Below are experts of layer 13 (counted from 0) of a mixture-of-experts language model. Rows are named router (the router's row for the expert), up (a neuron's input weights, with its number) and show model dimensions 0-191. Each number is 500 + 25 x the weight over its row's rms, rounded and kept within 0 to 999. Numbers have three digits each.
After each expert's rows: "comes after" lists some tokens at least twice as common just before its tokens as in all text. This comes from a sample of Wikipedia text that the model never trained on. Tokens count by the router's weight.

# expert 2
router:479501547533548530582512518502505473473462489495505476487540485531530496502479481480492523488454529535531533526511497508459525476492488532548494480498444519521472479509525458505501473496500471495519474521510476476492487505496502474486515487504485523514477483517561507538474553556519481493496507520504516502452467529525457491446456474481476498518499502481540514510509491502536485483528495498513539490497506507514540500468476466478515494537528513494511484515507516527502519529543498516507506512471559484453527498487494485513546506524489533503487483459495543475482483499538521471
up0:479490531528537520530512475461500454489462510543522498478492537523515515464506505519470492473494496478491486473458495499512505481489529513556508487459514495470500475520500457480507487500543489498539533557515529494494486501465468530516521430486489496538468485488518510505511527490530474452491523554498505508499475494545470531475497495469481514507497528502520483474487505511523448450525502508488503487539455512517533484502482501466474538514509465524486503458487493511482480496472525500506490521477468477497474493511454482533510473481545548421504517487526493511523494445497475514
up1:499471462539507501538512486461548515485493472480517527481486493418487505485459525465469555482475493479517549478544513537491526518482505542523485478485465500498511477480498465484476479491497490466494483492487472519525474515508518505493455499477495494499516511485504502529478511557496486487511511498530541482465479526535483538529468508480530552547519519504506497471506469522493505522485476480464562480542526490490469512506513484494513504519541481481522474481503509498513514479486521543510469501530532484546487489444521461466533512495485526466494503471531467534472483491524539488
up2:512510481500514463524506469497467453483502479481542479476503490517530492550505486520530477463492538528517493539529488460517481501508532514522447500529511512540478467530494491547482517474512541513533454493504488492499518519475462514494498507506440500494500482464548495515485499507489492534534467510508528501490511520501512529473513502529488512494478473523457475445533491507514486452506504495475477536517483522485478503506428490519524546486527492481515526483500496516488457508481523474482504551474523536455481545515466553482536501507508537531521533477493491480547456527493491496
up3:492501553522468476474512492497492490495480502527484480532535489492505490533453495452535568476508489512477491471483484503501524509513481472570538521510528486491480482528509512477525494535532464551532486483517460501526505480502479486502529500505499499484483465580476500484482525514502474493500520515525509496476527515500490482544515521493510492491525533497546507481494529453476511425547490487536518509486512542516519459457468536510507504529479506488515484497503465516480458491505518435519496496532531453496531503532526498482483471457506468534485500490518530476524503479491521506
up4:480490541498478491456543503501446492497450463519531561542474524541503467512486469518503538509522529524504479500488480503463493480518556488490499528497518497488522466497525506465483509461545497492463465502505487504456503499526523523452515520474485478529503487492498498508492527508495471513483504539496511494475531517531517485479458474507460481551453495484538480500485482515558524476494509509504483503528527460509497533521544490523512534492500482495448519514528481529509541499494508480511528522520493498494500509517451488502474507511478499492548452472519541538508490445531505447
up5:473498518526529510533498514513461498481505515497477488486561449510486496536473493465504505481511466515548542521503489524503506536451477514517480482524468480526493521492514491486498452474483500462511487500505466519484489503493518484477484518503481469556491509493497468530538518500530472510485528491478533550493492537489469489535505508482501486458516479472498519494510538491514512495507462513530481459483497532510513501484521503540567500507530520504504530516473525513507523517495499503507511485444529483517530512549537501428509490486470470500513517443507540495490531499466569432
up6:487501528485465508540511507505454542428481482485519475477487469511493516553496490488502492466456528492492510518507482525444486469520476519518519481533509537465488550480481488469493536502501504527511512479484504479491484518492462472507493469502492510546511525487486491526476488515539470510508529485525477530472461478468469454458481501445503484478458488501485524515449499496497506456498498505493500467513519522469514485473469480464490455526462485477464546549500500459475513507530491513523478526465519505467503505526514485524523483513479503531504503527539502454491491488503529428
up7:463475534520461521491505470489477436504507474477505522475489528522490526506496511484529519492496485496519523508533536503504493471434476520525464516525417496493473528495493499510521522508487494513565451479488490480540518503479507546502533497495494479505509462444521491467504508511487505490512458510530513530501491470486504492506445517527490513501550485530533520539474487514496500483523527474488509502546570489488514495440521535502495537539466488517521502504541490444509494517510492514504505481473485514494489520507507522506566489501524496520525511518492550538507548498519517505
comes after: " a", "-", " an", " and", " as", " ("

# expert 23
router:465479516525528476521526510537518505501509496476495455518503474505467472529471512498471479517482503539492499512480498549520493453524508528499472480498506505535476463487488489500525479529526520521541512483497509501492497469518457463515482464440488549498533533503502550497515514553476525515522494514534521533509503482521430516498516448498494490546454500502480502490499526478488464508509528521493482474470491494485496462512498507535496520508508475502497513530516517514518531502538536497554458512505576482515495518536516508525495526519473528541471538503497503499477510529511435442
up0:517485558506487501490476465534526467486475474529526525513506486516504510513528536491505495472543527513527496519485471517506548531526511545521486486509437515501482510513483469523516455538492505536493471511513517496468503504545554438462484449461525506516461466533522532483498458477535479547496500533487503490512483508476450509477459490507484498483519518482541503495542509513497524491514481514539506492484479474478494474494526497502470533517484460471542502461483503496499506499482501553542512518511518474514520507498483479531518566523534490523481488500446513497506507539524519489
up1:443500497492493497548468494511522496500498529539485479485551530499518509474490525475476531527471513535487541482498526543498482521533514460492445540483490519477482490490503513499509498557450487495462495502523520496478448473477534515499486534455493522487473477517482536553512491513441481515492547454536497434468500515497506510516480476505500497524501486485503494492496534533498489473496536518495454488538540495477458511448494523497476494482495488501507511528508499501426505527492477471512467481505521499522494446483502488524507495521488499466460483467522514527531491499525466487
up2:500484525472489493518495502500481480481450454491497486510503513538523488469447504451463519488507509523516475530547518513530524461483515514489454549481518453471527471528492556505514470518494481525499458471497485439514533511495499526512455522480502505514499518501508522475479458513467492470517471512538504515481512502473494506460557504446490494481498505542522503447490513489519490483503489458496531487485520489496505468514455502507499449489488499475525509520508492491490506524518487475547495481479514435542549555501538504513487483477531481479443477526522474509497492488517518490
up3:465496518488491536560517513488480483501487543503520523486476495522509491492515459500479495549469476478487502559533498473488472500514517473491513460504526470509487461496480513484521492519488512505503497483488497475458544484519520487485516486511496509513495519517507521521554496490492460472529494455448534500530555535492475528548549484539506473478500487467528478470462458470494453505478490512504468503510482519473497463476452489504505537527549480486452484479521552442517488469489457525534495500458481484508490531502515501525479524509525517531492509499527479495484479516512474446
up4:506572502503517531545463529487516495497508491503485499503487516536472525554498480543512549518522494498460495517509547550501492494482472506521532508520485476504533552466507462534474500537519479484518491514524555488511503515515478469461466467460467507510513460507501482501444516517494483489481508470493515530485546516478492498514534434551464511516481498487486522490523517481484502540523502452518521503499533478538490521493535526494507532536539521501455526512472512495496451526526504473541504534493549485483506478508490504512510452464507501496497519515501508498469530514516505471
up5:478491500488495506498464525510530498488536465480456436518491512519484487516509519534518415540475498498510496504508458491510528522495527535473496561468485486531464475480490496528503491517490521521502470453515540492528455465504482448524503493508485500446496473525518520480524547502502507474512485528482519479518476482512510510512511497505517439481507502444443548468492489508469465547484486487481521495468507499484531513507511474521543510508490458525486463514546497490522536483520489497487506484460487492484533482493503498517462523495436515518489510508513475472499540531497484476
up6:473529515470512459505542516533526514460518486501503474514508501470510475502485518511436520494473548518492502485511499516541449486488502498508523451483452491475501528473477520489555539477482516516497543502505504500505460499513468479483525452527515505528491494481479513555494527510501514504520532499504455544480493491516432468485487499487491485487504507470461492485444503496477510484494469533503561544542454475450528502493498477482480502478483505490506517532528450464481493522523453487525535498512502516520446494542469518477514487506504531514498522505503501494471459499535507475
up7:481503513519492522507504518512530522481516494514494477487523486492473505507545411515514465537494501487476485481508541459505523500524465522527518489447504495517479470500461521489475470490463517530529494478483516504465540492511523494508535485486540508503484465477525478524521542491511437521476495472475468525485493462478468500480521491522516478517485561528510486488494454487508528494510475491475467490475465492446510526493474527463475530512531498491500505474501556466521474485486476504534485486479460485502467455538529500523505479565496535521513493519512492495452501494550484468
comes after: " |", "-", ";", "|", " 0", " /"

# expert 24
router:546510527516541519542484514584540473479540477477493497516468501481492538521513478490492505512515526519522516509481533523467498497514491514549524479486519506557497493505499486492564517470547481473520506522490503472481507497491474493474522512507492532540530523478530509526503555509491531494527560492479518505509495514514454471461515509502507509501442511508480484544519467453498487491504508492524500489489504485499486461505554501521486540542529472522529526528474520497482498493535513524489467506518554454457517517518465502485499548509497493512506505521476500508507507471525475437
up0:533483495513511507495485514556554504474543501526479496460525454510521517480476490504499510458500507482575525495460480531503531494510515463473480524478499551529497507540502511505546433510491542465467499464482519465499491488531495511518478475509470476479495494485504486500454500492496541491509485502484492514519473449486506485500492526526508516477495469466482536480542473498514469490466516488535502498499558491513521520453569500479502517507545491511488536469493529471486480505513530511492504494564513455476515483485509524546493518480515478477485491489474541477465497536490499494
up1:506504472503536536490477499516553519498498483488515446500489507465516537510497531511489534488482537488505498438475497504501568478488486522484503536516523495527510457500467521494526457506537493490557513475547514482472510474530541493464488470528489513495500498487530511483491488476508487462511492503502464461532498518485487504505504471533564561484458460498443506427514510521473495472474527491521516499507513485516438467512521535454501484505539502533491513475504475508486503536509501492499503468494507500474538527488486517530492490517470483479478483526520513508522469478552494472
up2:489484519486491484456498546514435454520508502520500524511497511514507503489524501527521499491478519524510508497496513510454504517515552514477543514469548469536512472474500523490516510509493479507515475527541522515494498497528491495484521501521517522501459493469501472516489503502482536488535507457458515521527470498494489460475496507521471520528494506521550484521509465498490503551513517474496482498504552478499456417505483515457562521493535501461488510493525526522490502451485513558508483482510528469481513493531480506488492533494436469534521532532432478518481497521502465495
up3:525482527511494482483463490522483503532493499451518454537517497488483475520501482492478496458463485531505518447484465487501486499512537451511509564474498477487491481534457503480478460477475475506564521462524513519535518512501499469491496452462493512548454485494471509466482517500476497479493505491487505525544472496476480497523488530499488461510491529526519500536492496465488478526526505469483501504494508479500468463494526484511505499538481517435492532468579539505495521484520536545505526466495493517494504472474465538488500503479483495477538502542471501499543476483527524514
up4:547470518541472497506491474513471476525509528508520504485517467511485476517480501514493512492498501498518495449514514520446460540542479487484518513523505472536524506502536527510480507443511514542521511486499466461493537494516522515481510504443462498481463501470493524528480528470529501492501483517518501499478489520551496471526499517519464496478458478557520476471521505517459501536490477537505509444513550544481499541490480498538456457541509475516482483494445495538498495506517512502504464513465506468525513526493496487524513478545493492472551538474509524515522494502480520542
up5:490515484511504525508449560540452500508528529474441515535503521490485493477530521462528562510521507525492511515499534507480518515472451477538493505509505490487476526530494469495464486432549489513495535502472465485509487518518483480481511507505481567497498521503489545503450480464486502517506535495519531491494506503469534513497467509474525516556477460539485494499504525511476531481500460508508541506528504439489530498514530508501494515547565503525502467509505497520519492521502507495494492457512485499472544468504463479501486517491498507487561487526531527483481510496495489487
up6:571505492480510513509498538504503460502531508480498494496479524530512515473482498526521515517496481455472515498454537531494506465518430513510506512463479496575502512513496504481512552532514501550514517487490525506508505502499503545528504504491473525529498531482527479486493513502525489454521533452554515519524463482469471553492491508523453506469485462515516477503506488493515485475504458493478467469519497476519437496495463486454466493544491461535490524513460501457460508528444512494486543495489488493487500465507520499517524496505515512518504494512523523482478516482494543477
up7:468486500511510483509528496534457496548470545501523516541492482496504544522517444467487532458496484506512496517494486506478452500491469486476494486478490434462504511476527496515492502485475498490491487448500520520515489510518488551502535488540500475508527521513489502486466522486503529499490555486491509508453495492485476488497534508506458491494525447479517498506447484478490536538547559440480511474520527432486477500500532525531499513520539465522517508473478530475546524515531487503483499477505510527465502493482493465501539532502497525500504491496533491434520508505517529493
comes after: ",", " in", "–", " (", " United", "|"

# expert 32
router:526498502521500533498470562524525473477513506501465479496478480500460509512528485457492509487518497482497575536482505530463503450505536502499481483532480486494461472485499455474547511511483509509560504508502505497508446475462485486478531507455529528529497485481515539503492488493509516547529457523526539526488524500506475488501480506527518508509490482534521490522494502471508448536500523513523521516484489458480524451519526476541479516507465468514506480519500520491498522470495501488525468470446484461464525463499512522524478512507482519513498487514432562475506516496526484480
up11:534476528490512520526467530503528504529498531493502486435500490496495460504485479524503548540499505484476496473476514477477537509518491478513475557474495496544538471480467519466529550517480514566461521515484499518518528514515482507464529508469493497481504491518463466504486491500485482452494503499520517517474472489545504484502485510507495426478505501498487503516518471523505514510508520542533538494488472522517463496482538504488523487520514500550497522484480501489538545464492478518478466477464524523550489477475493507504517483486481461460440493536467520501575479496498496506
up12:501575549484494486453508514494478492494526546508515510494520499488532478486531495504512492507511573511490540497459519500494514467513469510510457493467511484493510479476522495499471478509529494504514480484532494477451545532472523502519498466524540490516516546498536507487508504455506477523535535493507519521494477487522472554540510500461458509487432475523498518464533466472507528457486482508488502513435489446495462470543490493521514487501489542518501495535465493509499468461493495504496538495535510527499495480475538501453522472511509498480490511531509455509490495479520502488
up13:473503457497494573536495547477540484506481501449474476499490533536514464490492501455513479479517510471496528487485510468497539483482503474544486476515475507479476499531468521539554534506469500519500490544500457476516482512488497480530496510481471495462447511482507475498551491471490534528479458493458501479496494540458481505461486544500477527527482480458486488551492541508495457534501474505465508496525473482488482491507541512514504470513514501503512511490501478527494496493479499525489522473452466505482562497444496492517476528492478524501465494480500505539525512508505505458
up14:517488527525515512535520511532510502533484469522469542506536509482453512481496518451550494469524508481474563494457481530501510501495522476558492476546497488517473499502525496473515482550469512485497505492521497507472515530434470451521476539486506464491523456495501530514528541491482473498494505499482527455468481504507478485505495520482505508490550452484503499533507490472544471486547498517530474501469459522513538539482458503493455485489503458521490537518485500488504496494499505475528488494450473510502485458513523479460504512466512502481507450495451511485518528499494493477
up15:510515533479489585499537507502451529467450550519496461478479537507540508527508529475458492508524492517479489535437518526437471506500451497506535525473475518490499538448518494527518541499516508518494519513489501497505504472461487509530504491490505538507509489492464501481475493455514533537521471488484504505524499498488497503457488479529521467463482518514489501522495491541479522526517512457514510496519450461482488501522483506476521544522538467480500486479515477466471518527477508550513465535470473533481496496524486443510502500521485498525517498496518523495530516514519517482
up16:518525493538513530487480521501509517491499479505473437527460503483489531507504494536456492493507546500531501468467514487530527459507512464525522485527487459556505501494505488504496487501523522524510524452487533525498454508497470519431513480514489499503535458501480475472524512502525508507491474544508488505481532538495500523473480472511498515492514539516500514484521516472518504495477495509465502528475512475467543581488473535503439487482484452515501516510556507490467500489495530504472503460484493491487517473521474544493505484490512537475509449533555543526528480518497482481
up17:488510503436498517478481500541508510514511527534476517512472496507500510495495436468492498506514517507468513551457499510467522468507530481499508498476472496498540499509508512484560512564496458541547483503469509478528516505513499498465494469532503463522496487513493497510509534456506507482524504529504543487513473488470511547504480507508486485506542516489527488506504490452515494499466500527504486476516515535473506463501434508512495495516466441499474493500492507551516565491507458512511504481481465517430506478518498487496475476511439508471501504522470549465502520454523518469
up18:536513467491541497482529468471483530508496544529473512499520514504502494532477493513504473527450536476551542490517468549500521475506474497486523524433556494526469508465541474415498501469504513546486470498490497496485501474529503466523486516498537503500477486497464518469485491530496501479543500528521510478551519537464516487526484456494488501491503456490490542533467506540506473510498514484498523485472474486519509509494517489459540493526498469497521503486513514511503474496507479510504504497500461519516500478531503527520472504487473541500547516475531505534467454446531514508
comes after: " the", " his", " that", " of", " for", " her"

# expert 49
router:519476513501546516513508523537547466467492505504517466515451458461487511542499510502482471499546494525491536514498497520472502515538530544505480462516461490524423444482481498506508465491531493511575470489509485494450474488490531464480484511493510541514489509477539488519484481518484502509502537479490515509466507514548461495517476503521498486514510512520491503514521533469494499449480504517506515483486506511491474490499505504521511496509530478510550513546505540493524522455518496510494505522489530479464489502489514498524508508540466494541466541485492510480541521499533438440
up0:510473484494495474471486527507508521472531472521484520499453543524461473552506539476522514460493513460518503466531486537476530445529508486509545508497430490488490524533474484504477522502493489512564508510507492494469481508553452492526522514501509475465493507503531476503482520502554494503489538535489512525513509490493502478483512484484554477490472491493507471542510503522511544491496505511509478482495493508462506533483527468445477506470504541508500496446463493501502459489501465472508464583463507472507469482483507492522502513515497483501494544539493531487507470492492481472
up1:508465513513483525482497456526458493506521480522499469535475528511496492508522496496524501490512523553477453478484554469477475509501513486518521496517520477549543492489443507454506546494505507484520451464501526500506522497498463514438462507486505532487498487492537530511502492515486505514527490500483523513557503527521491522512496477540510492478482474478454486504491458477504497519492540524478496493458535490499475503496511525492438516489543551504498522524516533462478531512484502468491450465581522502524476514494495500460494471484480512537483526495491531486477470495453493528
up2:478489516483476542521522561530476498426516549507536486473469530555478507455483488492503514466490489503494545530470486527447531494521499505491485454495482538512514538519471477509505488513520507496485490501495512463479450480462514494468494469511522510551483496530534523510529548483493519538486510493503525500494554530506423496482467482501515512514447466467514469442486497448498477494505484497543515490466527468497507477529488489465507499499506475521502490481469503517518489518515520502507495517482536475480502493511473495506549517480514488501507495555529495519493526513505505478
up3:453495518528472504466473479472476476531478432475457462453471526498473515482528489505506537523493515508501515494494531509502496523507486520504499475513509461523493502512519488494501481508523538509524513509537472512450485512515475485546502467526476518542489468554547470497498471507509479490490490536494513481519520491523497501525473498465476552505474480519527532470498505488529518465542518504454512506500545500516480537501519523530501540470510542493477486484544535451547484517533513499442526510541499452474516499552479501513524529479545517514506501530488513481476483535507506472
up4:468497528478511465506494549527499464512533493488508501550467497506477533487543481512504510467510542504533513527503507495489496501512522521525539464481559479480477481462480481506531447480488498471501501479467489506506484494516499510498524509526528524460533543468485478489532487471473446480489514496498490496491511541533456510515535508506505506482471468475533508476485467560482513491506485525505487522515461489493523439467536511477502530509495456477520537513497462501522499491489415475517484483478474483459481506504474480485489497486514502449547494508545518469543523476526477507
up5:487514476550490525472460458503539485473495479533486484558460463457449523493476535450489495494539527522549480487490506526475480534506465527494470503511482543520464491504488456535541510482539501483472495523470533532504493537479490502479511536493510540517515484485494531509467500474475502489500506510486471493484487463546472467498516481550507529527525531533522528500476494503456528517510499552523518500482527509503505509527519468468537549499541516506511488506492475519487517509458468517518462455521491526455463525477500513470510518524475504520507539514485495501501500479508501472
up6:480517547470523481503477508524495515525482492514520493474499478463480500509523526535541477493528484496474525506537503524490501521548514500495486470513476489513492451511524472527524536524526517500543467508487549489492502514507532415484479498519511460508544506508471506478515503520508479467501533503450540539509505477523497517512497517495484512482489516486503497545537485505454555479496533503477466539501501487444505452524527551536511474495498458486524525470459536491479500465517496531514536532507564482472548482483508505476514530520458495515519543512498486494499484474504483516
up7:507538505509563518485504471506507482465538565507483527526468485502474502444475464528511484464469508502541517495492473465475492519491520504466496507472462497521498536498488512483497527491460490475509520492493530471485511501498509459495504487497510507438474510495491504468521499482461492489491471440516537481523462559514499461497506518515479496500521450529480481463517508507533474496477465523450462504474547523503522520479508510503525520516477475475560540483518520502504523490511506476488480553481519511501470521512511491515492479499495496537531529527489495474509447529514569463
comes after: "–", " in", ",", " of", " May", " New"

# expert 35
router:475478544518522504529524522506541450422485475520512490476510489476500517516502483467461472492527485498457518519514479506477514519515508518480507485534504522505519502508459494535534497501511488505550491487496490527501462467487481482463471473496500543522489523529502562477475469532510535512508479538497499469513498496528445518504466483477504491551477478485508504475501488490515449484500504525527524525467507476471499490526499513515513513527493488482474533517441510490515559503538497509536529492477543410459488467512481477512471528501504490515468462486521534507486495502507453504
up0:462463493483525507490469499535522480500491554487530496478443520518477494543506508476489477478507508517455463495510504479484498536496479480488508513539534478497471502475470506483490491518520543493537489470548469511548459517539486549470520484512487505486473528556510506499519530529490526516502510519472493500517516518521485522451529522525481473437527451502505477488459498461496496512488467481507506521489502462459511490495494494509516516506527419467511527506520514486509501515460464476488536490457487489452471512499510494505491452486495534508511509534537517507491483459524441503
up1:494486551517496545474502495522470488520454462529478509475486490477529517492451466489496487480506496540519501543491511453465518550501470498476501475492523462465520520519479486533490493514464534497473470495500498526537518526485475459494467430522508528489496486452508524508487512510529556508500520478450513512494479444501458463508529505527471496564471513479467525499487503512499508485521488521520477483496506493524508479538493495542500518478510492525462530450492506473489557497506499508545527524532491497471506499503488465482479586500514496514498521474517487521514510502488523502
up2:485491534474532466491537493492495501504466508494473501545520480489512509475534479483474530496447481473485480488530520483456495508509520546491499512494487504493526494538474474500485488493506506497529558487499483494486451487493503464500543434499479601487513479507523518478487494537473487497492496494510529495514508528506508459539507505478500491501517505531464470504527460539551508500499476531510469489518494433506490463531514465455504488521494541469477464558481564499533501523542517480533530515489474512521515509520493494486496497539494501511505513507453536509500480492478531519
up3:499462463525519537497478537538519488477492520481531508527532499472471511492501446480510502491492499506513518520463537509487480475475499529503519460517475515521487484502463491498541485494522495539519455506507532500460532470506468471488541505493527506500484509482509482507479494485517525493526489488520524561496538539497399518454478453545485516494473506492501482530487488473486514502504521541539524495449453456472536468496481527507497492526506490507555504498497485506523530498492533540490491488471519536473507489492454469515497508513489524515503536559499503479494451496527469512
up4:519509542481466516498479466495483505516523504493493498500512454463534539500507478486498504503433571501471526478539520488509508519504468531526505478484538536476460494485525512451524467495525518558507466453473492462530492515490502522507502473535503510460542531492473510500484477537500530517501487510509537503495557471548500470462494499506500496536519510461507495494452493500531510498473515544496532514519490475563490488532498480473517469485502482501496482506527490540495493541508501508508500490480447472532523488482496542526480518506525497503492491503530522521493508456431495540
up5:493511500473508457513519490462477515488465539520488494510459468541520515490479492487515523506495481478527525487492508462496499499505506499503535489447517501462560500512461441486488527547488526526494489544492491466471459552501474490492478482495470445545491478523489492517531491514524476471511469462490479487467483485471527502501493503490489510491533492461544489493509528506502453507495553510474527539531514529496537469516491518469494510509528487451523503490467528491521543490523545539493559527497474480452501505500459505467457506471520545516501531491473504466488524491525499485
up6:465516549508487514488489533481495431486486521498476489467500485530480513491487442484488487522543482477492515474504476495497522473500515519477515512495504471537494524493538522510524466508457500515504501501536482473469488551475483547492500473501506499487507485524453505489493575487494502474471489533544504498467499499494462512530479515514468527508469499457529485525537487460526502439509495519539529514464494528525495525516484505470472457469502501441431497487503495491471502538525502497503492534449507468471465503524531493518476477481496475485492497450503477488486443495513527520
up7:507498456488463541503494502513482474487520501500496483536508526516523494473462487486449503443471480503570535464476470555509525481500484483521515493530501475493507488507450504506551499462521482478508511478466534501510508471489506543507498517519504498484486465522516520480543526485472500468473517491490539485508483522512530569485532490521473538494494474481418468558502474497489472485507501486502516554464484497523470487521505483460490538503462506526482490466509472519466484513490467481499485468459522484480532467499531464493503496502513490504518505503483506531525495479498521563
comes after: "\n", " ", ")", " 0", "1", "%"

# expert 3
router:474467516509518488541505527535549476484464502488472441497490484476477487529531504483469521497471506535521512476468483520452495479489469557511476472463478491535492457482513480500490503527498528479508455490555480506486524492527469463508486472453478527523489485485528545505494507522463496536508488507519530507511521499494450482472503497479500441519514492486488516496472540480516465523554516483506494469509488476476501467499573514489477474506484515475549499504475505500531502505543540502490468502463550486518475518475531481494544534519480496530479485519459498502490465528522484494
up0:469473522521472517523548530522526478512477517504486465528494534551503504511504521456441522510489482511522474486483470523441513500496519497501511485478481496520498486499498496492515513521521534515492510486551542497512510469525505491486530463501486462437506506524460555486496516505543499506500462523534519536486510498490476466523468505511516471522496493462489456520519467480482548522556506484459492473532492524519505509489542518517487478514491467516508554509509498483499516504482559484465483521457527484510437501519512492486459484496492537525498536479446489520485508527549486525
up1:505501520598494477488538521528501505442500536517518486498514478462514480519499536478511494533553484452518480464526518497488472502474483503512451509479505485518514506537482541466499512461511460490484486515549503480475484499471511499478500505484564532456449495498491499486532515462479508512510515553503514521483517526544465485500482528488508498510519526488513506457493524533450505494513505524498473460494513501492478505484564493494491487495514496491525453570500502463475495488506495499503445520495487469508451477498462492506511516509524466474447518505496517505504502507484469522
up2:492496490491526493512498509493497511514476552511515486509474494512498481478492460489507469482483468548481504467528448510487532495531499547442464521493519546505507515481497530490537482487470549515518553477485532456531491519515506473473502518524491499504459534486499534470483498510465503489471494450476522528497502514484477523512470503501499442461536504519500504466501525504483490466521489519514540468539438487492491501480522465528460493454494501485534531507486469487514528478492519463519499483502517483552529485504497547511462506481469495456542530521476514510472485526520460559
up3:498530472539498471495503512518480478459473488500480507515480489509476491482491471508435460469505496492490509498440529508483520473453513472476497500457493475522482472495520516505461514454518515522504492507521474518549499495491504475517537455515535469499516496482514530513540563489486480507492495493485522510492490523490440469459510465527475460513504551500514499459499467451453477516492550509466486511496459462458458501500476486475491498488512525469514530520540526499480467501547489494502533551537534495502492519479501453525528489490486506512522491448502489534515524511511500462
up4:511449494497493503514500513500511504482537511532511431513521509478486515504532473510485508547530540517473501515500498496537494516506498493521498496540515483506528496470523517500499509509511561531535470449476486469456425478487503447511512502503514492491441455538499533514530491555522536540475499492493507497504491512528474496513470520506508498556490536533473501546470493490472509505498495507519506507460516516507494522497480504468482490551534522502591510460480511520465481470484522470519479483514509524473497493487468460523481521492492508511506534526494523483530513507513445475
up5:473449504515472546526499528562480499471521537459496504502494460539507466497513517504503470498530532511519534531474464458483544515499464499502500457503490522490533464504503490483523512486509521496518488506474495475495482539500502512480549516490518552515492545498527502475491505508490515520472480527490550534473533554536431555547521522506493539518481482462505496527485509492532469488493508545513533520510457486480490482527457496512454487515528513512499489524433482506476510483507518481530515486515528470486499530505490481495497549519525533515479483493476496524537503502518477487
up6:517446502540491524506488471477472512515496503474481425476472481490520471543523450537503477482457510504464516499489517515481474477460472551527533479502473515445477524455486512501488506567488478509506519472476485516503488480530531484535485483515498491499474516500468513496471494491486515494446513425501511537507494514485504498482495505506510463507525528469466528453508484519483481512482496501438536474492489487464511493476486504464475517511510476504514514472501533460531509523495521482527467497467533508490512493498482467497522507506475482472540476542463544490493468510454489535
up7:532520529505504521473468512528504498485475503504500514488468503462478492506501488518450481502483491477527500471468512477512444501485505489547476524490531525528488538478538460441463501452506508476526511475519516498464475486493509481495494505486537493553448462444490518506503466503516482487543506483489531477526515531533481470512546510550474499503528525541502506473472452486503450464524530505509521491470509519494518545509501493513491496513481523517507505538472463476523496507507570529516487464502525532483512486499486496525552495511485473509490448538492537509548468491510505477
comes after: " |", ":", "==", ";", " 2", " 3"

# expert 53
router:518471522492496517542496533524529466472518499500532511507496446491479469536505476507482520458487539490503515527464486502505505517524486487468523478516487493479517518492515482503490492480506507525492496488527491473487479523542501494496549500504515484495490490512541526454471517500470477498519482541550532500507507484488485499451505457509482497517493456503489507461559515480494504461526490484511539530507485463490525485536569500498481489488502461488513518524498546512481522503498489489547496486486521446495497486475495517550438605553512521507499521524470504501474521481544496456
up0:536505575473493471491534514521480522518489551487489469453506484520495470487470482515521507486478534491498489553499545486460512496525483491504474495495486520502468523517499523525475472457500451503497481477521487534508504495466538503478496534480508464540506492533537490442496540527498511504497475513526481533498475468484465467513518487456494468491490435523508502473517498486460540495534493496517495514493564478494540506489501517519436516505541487519508479509484484469506507485494516500502542548476507527468514479510488491520470520546509462491489525539514478527484531549520494474
up1:517496550508527492520510519489526514513489499454489525526473456458511512451482484475523507500452569521509516526479497460457470507572538519466493504438528500487492553548478492508508494467476485488512529497518497509466480458518529503517521514515505520470505503480497536511520515494492528470513521527481440514495547520485498520480492479490501517511503502523483523447531477478521482506492492500494498496439537453470463479494511498487455461474497534491500503503533498470491545477464534516480483467524497513505466519503490482513494507480498532476497502526480475476530480546538500512
up2:515512525464523512510500503505487493502464515468505513493485467470466523525486526532538528482463467459467514493479499517509502488472485527487479474495507502514504496465494531472477540472476480518506519494497488475523474513453509527478515492492491514491555498494526501468465514523503487488486545504461496509521517487521497497499510493521487459467533471554501523516540496489510534544489478555509508498499462454483481475474514521516485529525507466504479523518456474532477514523437504552523511514488506530485484518498518515533497466447547528514482483475523469490401470477542461491
up3:537495501475490501492521480524538471516477526545524493493512550483486499556444469513517508442507472482534467535520501479515484508529542495503503480520472489498470509479487481511465496523485482515534477504504461469530480525538468472503486496524484482538509518456460531546468532464522505545477472521523504512481508491533469461505510484514473503511490514497528491505497438522486547500490535482450531497537523504521573485470480467523499495516508463518527486460493574510485508521486504512479473497509499515488491499502503490474509476488517484534511485525507532520458531465479522516
up4:494533510531492475463482525515534440545456541471488502507500462495489491481485521487479519497504503532502503507480484481562499459490477489493492492514529504463474477441493511523476521493483532554462505516482508495488536539537486518499535526484525491468486528527497533496496522462485484538499501484504513504479476495483511499487558472521472525480479513499526537502504516542460534471488495507459510507505469482509506455534487489489507521555516478525492533518464513525552531488514463450492534490514475491486487517467495498493480573470541460518463501506543473522534503520490500496
up5:478489466498514497491459493538501504504470482471500446526475483485516512509477505481456512546484482507499477475459517513482511504494518501512485464478539481481455464510520486470551485515491495510493493471458536472497560541519519466497472463547519485495482512515514476508495512512541487488518464541498486483477571487469472460480495505506467472471454486475537460505534521502488499481496433524477544494533473487462494542501484526550510492513509525495522473531503510514496542510523527464517476488483502495494527530485528503473476461527536514485518445510497490499453513496516492510
up6:571520446503524477512516486523532502490518485485538506464463516509522464527461467550519549508467479489479495502511499469511512541497518523552485523509487500550540483506458501520529506515512519511492533552468503524515482432520487469496525461526462520499491502518503472454478528495471459479519525502458490469511509560525523494475496511505431508520472477512502478500482498469521485492522495505545520506468483469494490520524509491506510503503482529504482529519526488546538508517494498525467463511500520528502483494489517502450519521506516514460467519494497475534502515514496471452
up7:466500525491512495512475497484534470480434498503539506492457438480489503538479535504505493514426486486488497450467531506491503498514519484467517432557480459446471537477513488484493511531487521481559520486512506498478499462509526508500517509519512496494494496563501503505512495498498481502507511531496487529501537484512469517525508487536512476466478518498498512498465471501478482498462498513505531502527513503480500546520494518499469468512419487438537479484474507505533498505496492442517484468536486490501490498514476498484499484545550533510519476516536512483507509500532474494
comes after: " \"", "-", ":", " (", "|", " by"